Weights of a small mixture-of-experts language model, trained from scratch on English Wikipedia.
Size: 8 layers, width 192, vocabulary 10398.
Experts: 448 xIELU neurons an expert, a softmax router.
Below are experts of layer 4 (counted from 0) of a mixture-of-experts language model. Rows are named router (the router's row for the expert), up (a neuron's input weights, with its number) and show model dimensions 0-191. Each number is 500 + 40 x the weight over its row's rms, rounded and kept within 0 to 999. Numbers have three digits each.
After each expert's rows: "gets" lists some tokens that make up at least twice as much of what it gets as of all text; "mostly gets" lists some tokens that are sent to it at least half of the time. This comes from a sample of Wikipedia text that the model never trained on. Tokens count by the router's weight.

# expert 4
router:493581542482417516454511454516476434430500511504496457524520484556524442456522501434518514507515495552505552426501536576541526498486532535461519512466451472553547474542480496448488461510504504569533538436526536536544529429515486500561503416447478487507541485545502532472531578560452521556445450468534457476532556540547571549562530399467503555557579572514501512562516458475511512519483469459539472473468496587520467505440515510527553518494460466521551505435489466491513580480445425466446498546448477463556525508454470514475499440512461532531501567451465472519467447472478506500
up7:511464470502505493478566529505501467492517457528538426469442452477532522428549461529478536509490549498476506461459525458521484515382503539491484522497553509513566560463473512509558546437500463459458492546482531498449510541527516516458566485532580486482511567528469558541427502458516458416529553483521530464490515528455517500546460507557476537477495490559512563556454442483544461491564535462469513502495462463507443474559427511509551410526502482484410520505469444494531395432462536537473528536553453468446509437571531525493524501512525450514475513581568502495562484484439519585
up8:466480460537456447490516454485507498559460411494574525486454442452512508440505485483560452471477465497482488446519564492407564560446537514484488475462546548444483529502497519508432454450466498491514504560460513519483493497487484508487507515528519447511483521478489471451555440441476478492555510537473470505534441534552529602483435436502542475468490500426442510485422538525545508478475555451427442542478497509434485518509444564484561463613511503524535379490443444461518462490550573504448493554470497518495439532484485492530464534434546443512511518519497526509451464513421489518
up9:460466547509535479473484497474527539601593511581469503501474566561461507595518524600476423473465409463509511506486507510494506505509536531529452489517463502448461468491422506518521528523473431481540468504483469444477513476472467498522558505530518448430557450479492518547576426483542440457532541505409482466504468410525491490495464566589504492517448489508477455477512576464532524539523457489478503515597539464442599455512467507506473427536545504473504428525504502466521448464512511562588464500498462484496542465527456461470474528533491484491490460537533526524424498496485482479
up10:556501480559584525453536517535565520488487512525469496494497605442519531510422434454488483540539535413468457524593494526592483521453533503548464447566525506528508507524465491471493519512499518418530453414483453486566501541489501566486498537499458494523486474491530510484456571413535471464510462452501452534476542412421506519413471550537461495508455474461547522506484475525426549493529494490573527591543510548535509540460502481500481479488529495412464435485504541441516488529445456496539473488496462487499541447539553495508558525469485522476463503587551517456480507541461455506
up11:454481511593540483482528437359510551547480453546540564480497531571456630524442520557490555509527503488465449517465482489451475474497417482503445484542478478471520556473493527522502458498475502471459512495501501468508519515469529498514499554501533482496511540492495476461519445589624482464555490454531532482475539558533448472477476466468552523565529436461452518465488572468453531502468516457453527542455477497468562537533494535493476499550508494385419460538482451551446530488454531490478494462483549432510456443529487529491538487495553434523504478539463510533517550496450498476
up12:528453534510545494432459512500561443580420432493490478545509527453552502547526508549517498565497527514552550489445545450517549483547466488557424509491496439455439549529527430552469602482470504467504554509514504449613512454502490530563491539468568469482466531493514488528454528486478488495483542527434544554477530574496391474467499433556493433500496504421519532481512510567504493520481514464456502573460504436489481512474432505461506485558536489462536460506500499531461464564529530547565439488572474535460458504536444513447476521501471495482511560548493431490493547520507554510
up13:510490478484515418496472399454552509505542547473537481513475534445564511580538547536447495462413469470411466436513516500448486556488560492512491440526504473544475466467450528561468502510561488445479563508547519518510487430524414460454547542489542509482479489514425530478513516475587433452539520529546560520511487465437509475477460473523512498500471500520513489388529543467545495516491450430479460444523521459490526465520479546430509536488585592513486448543483463516494491477511513553486511468526480494420570450536508516498550480595556450492541464509430480528490512517518554508
up14:465538526508544509444466475592442488486510505429526528464553563418539546442486495544472532434513501550492506560510490474477538416484482478540514505459534541525500633441466589487553520509505568468531523491463523422522468412431458537481550519532551504566502517477539510463546438518496490491423437505477429505533494541459522479487487517517462481535439510560472494565509505510475465538557500568550587473500573473481544502478519491495498558493512511522464503475451525538525482505491482547525477466474557567465430500533436574530474504508523510477533526524443557486518444580505499564
up15:508545572454504555492519465552421526588590493478550480418450498410560506539504547593519501479433492483499475525467474466453489489465481466533512551431527487483494482479492468513552533516485531464523511489464463515422566555518472541557503501502553482535445492480491453496514545475467529482508468487430525550567507461537498409476467523503537417443455485518511551498498512539522537495454549471488538573526487492511537465486484536481478460459480480537482537479493627515545447565499498483553505436464504598514490512538482545510624523543536529478433489559486470490461522443511521545
up16:506506602548529517467488469476555504476525457441514543525562495483457519454537485505454583497526448492498476442449495453465480498429516516457413519515559575522498536536459508517536517504433519432524488475476480415479447446509461493505453515516498579442496475533498520491487509555485580555512531469499488571461509512540479442512437508487487486504531473532576467550491533502493465522530519497498568391437492477534527414536479502489545533528519533532448457497536545482517426564432525459483499494555512547472471524535456545431458481426464491534441450567526581435500518459590522487
gets: "9", "8", "2", " and", " D", ")"
mostly gets: " move", " glass", " invest", " mov", " Each", " Lawrence"

# expert 23
router:514557558446507483513513511516510480583465532494421466563475614532494510498572473512564523497548520505480448385398439499553469528453518530548451500506471468504482468472420485533518523511444457472579552490530551499541514532471541575511477482527508584495456459503471477499465560501456538486482459410446485574550473555521578535455499564513487464523520532434518455469452462496504497505487482526542516445444469454517503537507532518519500444446478480558483516453517505533460531418487462424538496521502502542538530500530528513563448512560437463526486565562475530470520469521496491545
up0:470482416469490573460439427524485498488422474516525506494559475491502490419556491555519580436416531522453447498523510431477478502512523478484444531537485524536498506485508532517504525491454500470540503542428490500472532496511539446483568415528489502568509485560515483527496423511454437529530510512506488461417446504587538539496499485487551455487437513542544470490509518537478517530447432494504391487532512508565534456475422499478540468543536552434524501498509516474504485464441498421411533555464567441476510509512484517594420500509492579486501475499460473445463465513567526492
up1:479531491448541476526469565485499568550448537442461543555507559534604574462431446493513530529536563482449518477432501482485434508500501451628446489410488578493471507470518477509548510459460531488495518464473511457510472478412485501487529491482480499507543422465489450509480519478431507502505516476500410522556465518428485496454465465546440482457508467552524465485556496493453583534507539409541565462450483514525469533571432546524503519477475506493523479469451467459488469480520590539441526437532480473522481530537481538502523481549459481561494491537513544531500472521450563526
up2:501482523470535538562480516563442487546483460527514554490450514499548460475528450454529500507511527446539511455513550439578465518528518471538539518482502458482524545517397483526473496527512466445548482562503452496534399504507453556562505504582513514550489524487576421438502494501453513486567507472507469432547474528508472512438467487491538523422521440431513454479444504493491590482518562472449555569543468512492514574574532460502435446479556495507529517539549480435468460478478527531502479483482474569490511522525436481484567544425483478526450479497420477506502616535481505528
up3:481515526449521566557471537523508522531511501495508481437528517474560558528563539489436469495459514507585485524512437512480513541460544529424495561477558508412488600505479501464452466403482435473571560550502492493482493476495429449482529515541507443502452514482529457552532494537446473431551498470497509447539468562505473512511481455558491448549493514495522500563504500461467525564446452474458529545494598543533479454490418450515449530504507554467501481524441508489576475498515497457510556597505548513492490461541501496537490482482432485531524516531433421541525513517614462519
up4:567469455524491564604551548485468562475517408503495453531469494474588486541463475500432508531535469569521449466441502454479452584447525456499486518518492443503458544460524543477546487434524441496532462468525488537522479546478455479424507510539472510494482501494530502461502414538404448467505541483578527515505525519486499493434473430505492529478446516507550442516530542468497523502488496540484409522464440509491492639561447485496494438523491439464573513544456565509562549483480512519520530499476558461519503478552549503532550496434491514516450482509482443464484538503565505531
up5:595505500555482503414518411507504501538475472564522464524533521487454468517448561572513517478435499528530522500470494443524600478545489498479530475505494506433529527457486514498543557460417487465519507498427383490524484513543462532484560448500529567551487492484500449491518457542559498501525487501524514545402484464582452512554460562455492474471457509538432441479512502517496432520469479493505543442480560497519527488507444426501524482459507559463454481596548530524491530499511527516504531455503520581465464391529500557488489452531517463425492458503518516463492449496583488459
up6:531532478546526474611470580484549600523518485572512560509473480532588521484448541563572466535474534463438492494491466528518513547539516485543461480555482465458525403495477566490470455486515471444493458539414460416477472479509505514512529471473527403513460477463504450517454464503444446502531535540512519455407570496529505565451486499519536522506469481543512459497536557515515549444482489442547540550489439537454560508464507511495514472459542551475480471522586471446485505466550450524597519488499505436491479456565499519512486525446548446464511492519478502550512540490488462546
up7:425516517509497543565412450498542437463535445572482602504600498478520450482501457523414432487436502547528503571476471494517490489461448490507512564430568479390468531532459482529478493455461526475479512444483490555531504525548454455541517492535569542537503409476527525535547454445447495465497560529514533470505559525520491498538481517532440465532504503527501467461526599492524528542475492472489539550473486480556534443485482464518502484516464541447499488537497467446468523527506474454535535534438461520469522428549598522494501498445553527475544486500448535530531481510570563493
up8:476453506474494505426535475499481540466516517556539398504554458487391510531521529478523522522479495483537490507485474482493464440503484494385496547483616504564529467545479487553482481588529456488468518535485472523507566526550528441479503468569539455499463510464531508490476495508530529498493466525474558520417457436494496452520494429499491424512470517525514530464550487512545501478475477523504495413592567459459523395475537473474489517549493493518470495543462486555519441506556486562566518544530545505447497475489484511451536484541417478494497509585514440501404576472558468531
up9:510503532534486511518553505460449442421585488514553554441476489445480561495530479550459478572534523488515461463552480497531399424495512484520498492478509533521521497500468496517508469479491533451539436520498457467527439572439450562493453515506488507536495578513502501507553576531458417473498492489584541473453477473450523485574490555557436485534496477429552511540502495479601497477459439471481523445543594492511548518482503441451463509486515540428486459441508528561542441442464503505502539492467509578445476526525568460528556507496525443502478455513523535446476450571473540500
gets: " (", " as", " \"", " =", " was", " is"
mostly gets: " became", " as", " become", " (\"", " ====", " ==="

# expert 10
router:465505517503504493497472498489589477446517530476576472532504550490436450485569501489538480449481540537508413512503510544453527477482506485532480371478509522486505439529541564544488519458538510501542477541571556458558447500554512480491549500519472457518554463511507527480484479459494460465576447478522555504542447429556471440485506539472483532470422541582393543505416555524467492535521540488434522557463503491562548428508458562529477478497536510508529444469437465495527435459501497558530554436540489549437478502501548500520521464514502440487497436484536537432516516431552515490
up1:484532545455512420503428587502563549486511491459581531488485462512517473475503464483504446484526509441398550451514479511522401508493455526477479504541473533450541451466469495498563521491495508452551527571441520517470492496510532518585509542495507543512467526466524437447485439484406511479448447500497455488465504560508496499506456508503525502491484541515501515563501501548446549536565412515462465491553440457579536463549497500473542514493561510516510477565538490520476467481515572612457430518534519543442407487551461531560487530563488533508481488574532493494448589482510503500
up2:491505521469481469562562554495490452479479489476504529544417507458497606511532540505421517483564529560445451540443519518502484491499545573485470475481537546435482464455526562527490532469471465484523575452533489496487494513500465525459510473560537482575450586504499548489534484454451486490518542508516470508501442514488481409516465494487420501576436495519522455576472429570575519488459502479411507463502496484521466435543435454422467498530474510488463510493466564496550487511526494630519481570485468533506499473540500527517468521519558417432547508495496458438465550488488449498
up3:548465427473536482455580473470564587503469544499463516532472446528570512540515431531490521400510490492538502423500476457529464491535504515553471537556507542502461441529460480534483605476534475477492528455534495405460528569468474511523508488447448526428476499461521391516488512500517533521517522502517524462554513609525513538448485451532488512514545449473522424554527489465511539529512544525467532424443493463502526468491533567470460467541534617512570519501513446513510437519499546565517509545454471536476468454481480540486508501514488473485493518499406501518509483543567434501
up4:510468437459497445470532504500400577521509486478525513506510478503488554465468560501454516509453514479483505532462458471469542513547510440538445505476580531476426544503404522526606561503487527494479430501497502391542465493494408462531520465460520590485497479582567467514472424525477529435559525528464457510532512446491471490473472498543493557509481483515495519484469503489532554508477534513547550515492549565539527483500390457480538480513534425542527523478519564595486521448508547459562504481457503500529486483541492501567575531517476519456531491535503556500546508555414462519
up5:503515495512506584487509525550510465594489537468460449498588515422526517481450514550506451514469474501525494508528487487471442506416511474485557495417568459538534506503511504508515592495500447467514476567477447417519532490481458551501440562498493501460466552497592445577510494485524486537526521536503454518530444531439552501498492444506493421610471463545561471499518444471505542518485525552512473525582561531501465472450485538506494453582506413479501520484498468483438435533503487501529525519489382545517585538489475460471540540535549449532506510537493507538541507516500435495
up6:498427429505510421464512446538466468465509529468470445524466471412556464491518496516543483506506466531478479533482541527472471495468471457644446550504551503467440513549398514581449580506472470480502501455502505476490454474515540493509512466531513460436546521499529489497506509481484452466468446490497521542502462434453539456452479486514464486406430493512515541415463537462479575463526403526497528485470546510443557545521564519490487544477495634540506509505475487461439449444510541540473465514526525437493497467523446498452485514587531518517552525521493451457529490537505497526
up7:510477499370535444445470479508453500541470511439496554500515404505518489536537530528447484476521534515499572522471541485492484507505503422538442471470533459556533460473477528496513566520505454466526524529497450476482511536492537543524503491540496534394459491502573469533497469487523472488527460519471529431556460512530576561475486525494470445486475484485532423546473444516553526536457451423415420481549540500498446490511530552423528480471531505501542516536456489475529484524464389543511446485526497503507503448539556464471486502496428598507516494620575512484471447519486522450
up8:598492531471489462502493481516497478463501412497560455492475487605526467512478594586519541502487508439494510509527426514509537550522556451547517529545497559479487460438482474556493442573499463498501550546519531468484516471446522485485547471495584482538539470484483494512509500558479506516521525498505455495489477477545522509559478497526528492503526457480482589459461529421444549512513498437462502475562491481551561503516474442453546440449555533470446444579569486487509506481482612534471462499530551441435533492523525569490524584596544487451549492476423519478460493497533532502
up9:479527450487533513433514466459516553500542496439463572501480512537463493460490559458544451460486576453527462545430484497486427533449474532621499517557515513424438461463505523454464524440508532502508428492435434470484509520473480458548477461520515491522514544576488451555483493501458414467526552437514521618481523491542511497490473470580550490488488508427536454470484497542538497465487466454497492420543532443469499533556543455471453448597493522504529503462494501483489506513606503471443451489487538540486492444470527441472471469462505478451440540495463522523464485549450535531
up10:525464499519523475469560485504543527523477505501471465550485563505440624527534496507497463458476460447503510485465455417441424462587489481521486478552550588533565538465532513506459474544489498477504512551511466429440481516501511561447478514478527474528514487451461446518559503481442511503481475479441549406492456546557513490465492527534495452553492522477527506501498519494504518476450473552460557436513583486476451482501510431421459567479561507564528499596542502433460437568506513484491414522481451516435503520499480469496458521599446494519528498532535476460436472495505454561
gets: " in", " on", " at", " into", "at", "op"
mostly gets: " on", " into", " between", " On", " along", " at"

# expert 27
router:428436540544474542500491459491564549464519436547493500496453472444521525473538510577545436469537494447480550493457469462472531442505549449554468447509514508487549455484513446440437532543465565514559484509476476522460490486519512554536462479533482502505482447536519506443475491550528552473520466561463510466494432498471518479551500474590492468536455458538483477505439561528489481482502553456429430438500543547467530451509454477548590414565532571436468511520541530437453422518571500458485536509496518471508512464564446486540520517466526516490539411526522486466472530548573548460
up0:502509489496517520519496509507484443575476502559495463519614565527509470475458479503452540519482561499515531543482486476552521497499510573516532452491536487568480537452494584532453386483502520466476534474531500435480561528465496472441530514563507517526448517462463497543457448536474518483598583507580538463434429461499504569526481464503519541432394503468569513521498517479554492522443470546527454551512494545526499480557507401531575477530526449453438526523469500489510509494429478458520452453495507528508515448467540482506501490556538482541389475516519539482474557459525546482
up1:547458460436525482562551516497513359531562486530413493493467416485514481425513501472431517506526468492497505426461596419583471452551514522488522515472534549497431499485521506521518434525447503484513596513492478489543590512502541556547493484558463537564432504438499513538501505520507569495485508504507502494513521487506442584514485494528483489451465560518482445566492468458463492479460527472502516537479453505497432494394420506536548533535508478529553554449535450590511530472498487517523481465488477520504521450551553454479535517470442470466488450506528503555496499439503487503
up2:499541567503517492550536510547492547514481532568568442449496499497476559485480472538494443543576523548518501454467551510524571537475597491561496480566562484498507479498457555462563501478567514489513511463407501419470460520419545495520470419561506533404511482526519515495469552503512441509538526495547483557579473511470516580391494547525468433531504461484443539445455457446522514560475512531519538468502499526502505561486538465514504545459473520556473484477549504493537461476500502463466535486480508519455568518550526482527626492489529462477433504508449519432545476536518512493
up3:534513546573532461484483486477449400513532457454416464568556510441542516520460511511508489525603474486505476539520512456578540528399586528512525512605516482492509518538503511540496483470494494492485588454482464584522503467427452508519550499476575527469514509447478497438562506469521495517515495546485558441477456488557503457463475529491481491486451547500413479489466490450550454494436479462535498499554487517491499497443521496515518481488521585541537496471492546534493552434482518475511572480506427469502474430547538510432468477548560523583519476535593460518532494517438505531
up4:583478551465543463510563507466483450452482471503482517357462516549519499510510499453545445521502454544510511467520503483459548442448468545541538543554549550483506530484544516545485495495456501481490495590471400534486518521474477519473463554501520499470496504447480511489497533523478530508472505591508555481496419473529466561497463541512484470524490516555522528455506536509536538483466463482462534457593464486539445416585577513494445559540523569477505517519530539512532483449510511548542457451553519492507411419556474517431444470512468458491532491525528569463513398523532551532
up5:519507501474528535478482453504476530582450469420465451548464487482491487479446536463551558560528486526513514535475555526422570476542513508437478562561555476561474465502529488476518505499458463499527486426526464537486468518428534475501528561426559493532520505526470548418548518522502447412527463509531465472448507478529528400451477529488463484521543510471465426433523478447497485512522510494522512505519504490513477434509492556515434468494490499550465513476538513553455494441505461527476551540601578584434419545485601523469511441537555474522455538492489517462491522537543559552
up6:530526505538510553584497532447558420474537479515488520475508599527436556429506480543497537551492491537565460474523545470549505547485472549590496488507464492507547484440488443557505447560467509486470501522521464537575519527502527485506548526510535513564532487510492522543548547536528524475478531534568510520405394502530471501484476500502547496485550495514519478561455454456555512539488505479515535438546513544463507486460507501532463442545520598497530420491491493508532499454509496501532494495526514508521544507520549487444427460484613524434499466433594450526418491559441424493
up7:571570436498543511582562479560582457532513414510449532551482488501485465459494463509571529538530543463540469530512478436509527449478444526501504475518550630536481532503522529487474575555505462479507536468483508482548487543455589537545467546427487477499479497459522476499485512443500565555449483521481502569589483446488537539546486537503509429536553503494520440447497452452522512548489535435507556500463486494559526430486505541534503499527527549615559516495457516508480519450488451522541531497565481590485472535561500455479510521496544454475519489538565525457483509496512524526
up8:497439559470538539434516421514516537474482456490426522517522483500537543494444499512471543588566569478543471494548412502481492480493454418524470498522519535519462514493511481528520515531462456485511561462603431490544514518472529506513507513469574503465491521505533418497492503522558471465496530445528497458405418501532498545508486544510501470500510459535475392560502512461468482453497512472535517457450515517428407460491561481498476438502445533592566503511564552491505475495507456500542486448452479519478485536562575508473529496485468491527473549466536502543443485386564446525
up9:541470523483487534470555503478463466543522507412498438576533527591544567522529540526506503560486462508465498379514618488480519523537500510554485530496530452477516476551479474513489425476521441493514489558499489468573457488521489518442461495448525566531485504498507473551511472485482446544475500552501511471464482526547574504450506578479543526454509504476459575491473505531565506468495375437546509496527507479525488530564514544431497450538489470510470467472510471440503490504473618512496499498481493462472467436525431554516550556541492544466531535523557500592534503464515419464
gets: " of", " for", " with", " all", " over", " al"
mostly gets: " with", " for", " all", " many", " several", " against"

# expert 2
router:562547477506513514503460538474451473411584451548485547455512516537513443444517539476505520493471501495497544543515562529554454474455483567499572481494485496495490483434505510460492485437495526457507558524526557490563539513526475592538526522445507496511512523561493501505521539562563551505544532525483487555554501551511517535558496525553540558434513533480490524450529524454492517449496502570479504494541432432580493555555453477519464476445529483446439516480564565503518546429462511452561517592545513489501452501465447499570524505446475568466464450495499479593557550435516440534
up8:489442563488525535484508454610558501495490480463550509506569501470521512464495490511509460500483525471470463583523544469477450513429419492546528563459509477486485623483470471539494473396477534461485471487466498523585521569477510593541483528508524542478488510503577498543505439488493494501456474508460485551486485481457476412522484535501499416463495525432540505429540512483538586484465561563446481478499446536511477515492500469480488494507513504455559460397378531525489454484482535504551491448529457520501516486469511543566524555518524485496472444543485456486547531491577438511
up9:473419404472498520547554520492490533492468500434525502446498627454521516486436536546549453481504491504520518513498494488513453509518571508497443576527560435469547517529507560477450509475507484472442469568500451498433446559488480503511531465548572503557541556510523556476490563455513518462589555532484519544484505567523520542535463512481521505505471502525533515506447547489509551530485475528475425520503548522480515519515478449546494488472471473461540539581595425517476425517469507490511553565469484478502500493481414449436390523500533507494481428507472488454517477583441500534
up10:424516469464541511537551517503556516478489510487438518443511496497521527468521513482543535460525513491497496568468505480464450521521461512535382503537519462480453552533443463477455483423508499446420456470458493581527491497508470493504545536507581549542503582526580525522527467446549484443561546487476536486522489480547477428439470480550479511437467486529445527503460543565533509546494550549496575470489529536591436499547448512490435515493545507531513496568549523570429521527562571475512538485537469514492506422501533466504502511580532448460516505543521448536486615518489462482
up11:510468478534510549512496504541531490432493502500555521482431455474514467482586515583496523478496518504426519522476456465498438399591473473512553519476528423411509544486425525471439490522451507441531524447479495436499453451511438545557512502505505514526500504621515507566561443508523528523527547470543545501507511498570506444574438448504486473480469454497458456541527562503469490526503460513461562548545505525485517484509526416418529589453531554574549505510551504511523518463478460448508457530559482531440485472508499473534503445518500495521530490487553453492533564454500427471
up12:475468454557529504475527496436393540473554505483456539467537526554470514480476467539429560485545521459506570450493462490548493487576527478505534425513497539476536475497499485527492506446486467431536425507524492470519452530463512522590479522504485480529432468582572571505425509484452486502557488455530493548485473517520505495479458412550512515452406486479567530501521485485510478504597552480474570436497485476542492485520591535524573489506488474538469432522544457496537434491447527479541460515472491451451458437541436427473426517520451481481529544506589469484508495508462505500
up13:568486491503572455581484381497596499513490452444539435530523532486571518475471458454473563484488438491424411495490559454507473468464503384540533500449519466504449455410532539525482500530494543469508548503472443532462531464490460567479488486427461526562506536541479537493490497520409510520479522509488534506528497471534544525579451478519486544431514509510506514483500433380461487461515526506463545442526521453477520474525456478532568455486515511521520474513561468515519525499494467515542487480506495492468491507515508574476507463512528568478437419562463499513438439459472473522
up14:579500551487512542533566505486500508493567444525521465545427470470571498511438485585473488453469459496521452483441465502544511518466495491554451481519502529432512551499529519552451462547492460501508454506514476516491474540460486492514490519447474460561463562502408561507439489560454503503567535472501490600547436464502537534514470532579517495507457502542478537463471523421526539504530529488450503493486562555499554517527477432462556441509482481452426453506443521513486542580514569452514441432528466485455482465523459470436441547555543462591490492501570475469493575469504463534
up15:459500497425530394454524530437506502546439540466448465493488573518516513449529446519455426430538520427457555453423498454514439493508472526482475481521511483532498500444479507551514542476458590469512540574471461452518485436516533517514490519554551534480492576467523473478485543464472454482486452540455447524506499454449486507504488492514526555544462483516505532466455613471545526514411511513513570449584479499535492540503526472504427475480536581529495501433463539489458437417523499561489493461477444594484532521523449481489483493505484438468530563489459538471490459524471523452
up16:502501496544533493565505477544588506512539565507497495499476507482497537484498540531538557450557483488441441554457466442517489510470506495525478455568537438510531486460461518547441493448470546460451432534484466509513497492468419539454557474551547473461504516566520538493474468580530534447488534552481576535466504465497466496549459513516543545493528492476518443528560561476478505511507480495552574519530479489568541564439459458552552486446573449530462425497488484447509446428516568507521517422485505496441498516511479545565452537549500512513566463511501515497616437570437567493
up17:520470484543502511509450533469429486530468508472517452459539505491481488467497475466576455412570519500518571431478478548510528549564551460530448426538503532469547463485460428514526491550522481484456424512480463523526508468500514550532526477513526442436546582503515539485506528436459436458505578529516554562447477476509494464488479442590542481474488431480489504498477598510464515501514581477470498507537505454430452547450503529465560473471501452486544501499539528529520505461585474548514507528518444452452479377526506402516527515527526446498493518528478564442551490511534462554
gets: " ", ")", ";", " con", "|", " Per"
mostly gets: " con", " Racing", " Chevrolet", " Con", " com", " Fre"

# expert 7
router:466486439521465556504460437524500477529468490506485508510557466508447538483481469500537524491561563476525515488438556512554494517501474464517432549507476470536487567522500467587436469447550436461444552517558502506508527456499489552436492456577517540542419514481521549542535511515516512459428528544557397501482476493461584443488479505575470473520513532460440520540526502416562561498531497484546420473498469524467526424482450457559515500554506512476489541490475522537470422532473403414467585567491500479496476444470518457493504547527586490433469503509468520504500520491541483489
up13:563466475499511510470527557531531560492480456473519473516469455453522477452589505568468549474500536462498561518517503485517453522523500511510425482531530531448573463525474501573511537442504511432594481561435504520473468539548448439522544515510586577474474487520468535525487430540493539476524480478464489547506491507520488542479501554471497444444528468528506454555396421559503462554425534562467468467517478510461536573514555466456542459444546470490536499510525479499454505505467518529451558448462519477444409453548497525469531532559512492414481480520514505475461446537418440497
up14:496485516542518469549527531481484512480511540499503445474577468456584533471494460570563535468535492414500526480445445549499507508491528496448505462521520509471462439453527523517492550512422512441488536593449462455515448535519423477413520472535522532509518550568542479492555499522502521461581540518455565490516441554515560504459495484556471486496497481536545516513442550406451508511445544429539500490486438516620546472572478450450541436484492524448490507511580478444503501482514540489554497506561472497471487522486583447476491543526507429501570536507547477470427498498496517524
up15:505489504491513452487501495448481592548411479478475497533533500532469436471575485524530473469553533470549428481464560495498469608507506508481455511565549439487529505526474533491506460538474487404509413537510447545534483569486562467488499495498443424484430453493507442564497507458487519513507561472475482505509440439558558546483508487521489510439507469399516472477483501582501521457519530501379464506520473512530445482446483479491504424587548475483458460558564577498527486478521474493523533496556474443464518492500515550505431528500495484446504442491494539412532474516542524471
up16:429432480471518451419502462480563507567481516389428519482508564496500518468473520500573525498548493497567492463565463501495541498521495549573440460540517510502517523484535491497556516499423515478477510507412494570458478491432531573483540456491506498463530475502586426495467515455479466537480509488399466572490416456507533444505483564489534515463500424502536460489528546482477498514495550447399535538544527464456527448508500556510440488493517499480519495544465504478437458454522477573498511521442480456477575458553465494529444543565516524522452521521563513524439516487489483552
up17:544454470479506545459494486595523469597536558494561466517516472528496434492518480512543522463501483499494506492467466540449499414504494494476408484514543516437569493492457465510530531496517514474552502528493518466545492585436406511494561544496556534532473549407513464523489469477406538433497519446556506396425519485486519477463486448495524448489438572531537540474444497454526549556531473503547486389490505448478518519476503505453426512534577464517499455493451545567477482511480509510563468480561492529491435524526489550574527504509510453474468544492503504465416476496519513518
up18:467543576485526477511533481634500508529500524500525555519526519510514512461489527478490529447518482583482468538528517517499433472514518475489472465453562527488501503471458470477574524510469479478508472443522441549540538571468493590497497537556483483511507466511530457440536497451540395569484447565463451522425509499471467509562453501504496488525530491510547498515575534481509576471533487477464514491455492527516498394491470547488507512520520469473490534476483583566523477476546458454497466556396478527532590566475548583520453531481491551445493418493549517536607536470510528492
up19:525503533541500526430454453523513484542577491435462492520489496551434530481456451542466526494434433628507543495461442502532459486490520522468433431421511391431446421472472481511561489535446557461518442467516518474561502502520498487494483514518576520502471481512488546606477492479518490470536565532564509476491437560467501507560451469448526533467479546496488500509476542440509572512503466493463471501450454511396529444579478469507499480545482544457505505526511483491452521527511520522485542523495489542506485481530462421507553557494544464458471553501562522536535523466591491485
up20:555554580538511565486473549526502518587565449500560537487421440520504573496488537419531504558535425501458541405515495490511488517538571467505449505504530527527483466515492483514570488484523470461492414475455479480507514502494455572487492462510460486485512506521468430470515568482475515537475528474549571478503533431492490454528475489490537580419487491448499449461524432518516481427532445420533615534535495488428446593499489566520500489492494545565427486538499495504469523526433511518498476520532496499480519454509506378551482481502500500509480483506549474518524559504477551522
up21:471521437538539497544475500522489496501452554506530408486469483509552511445532442581511529517541546455522425514430426457480560507462454530497474500473472444422454573473445543577587476466458532500481527554530534506559429491494499549447469481506523496497489515478568456559541448519565469454547531565479494550499478487488522526509517494535521477496441435520483454512437511463418493449449519531507513558503540437442448484523479579480429519527484457490482535511492531553515482498523552453528549586561531461565492532546532447452545553534501467487502486548548499570509544515469449465
up22:462523513598513596498504465413442562504561623538476452507531486458512547509513497515459485490520527462451562464488503517482518614446586540429480538503526581491520472532436524567496390499547477460527514492529503457477429435479482530470520472467482451559443524497452507493516457517496531485489508521496432519469518516509535502478474442514458490497586500511498499536465537499451491485515463398534535508467520480469453466477507506493542419529516478446467423549452522452488489479482522497529455495498538514528495499536494550488591488466545576516576506540538528547537511510498542432
gets: "2", "1", "0", " $", "3", "5"
mostly gets: " $", " million", "$", " £", " billion", " Tw"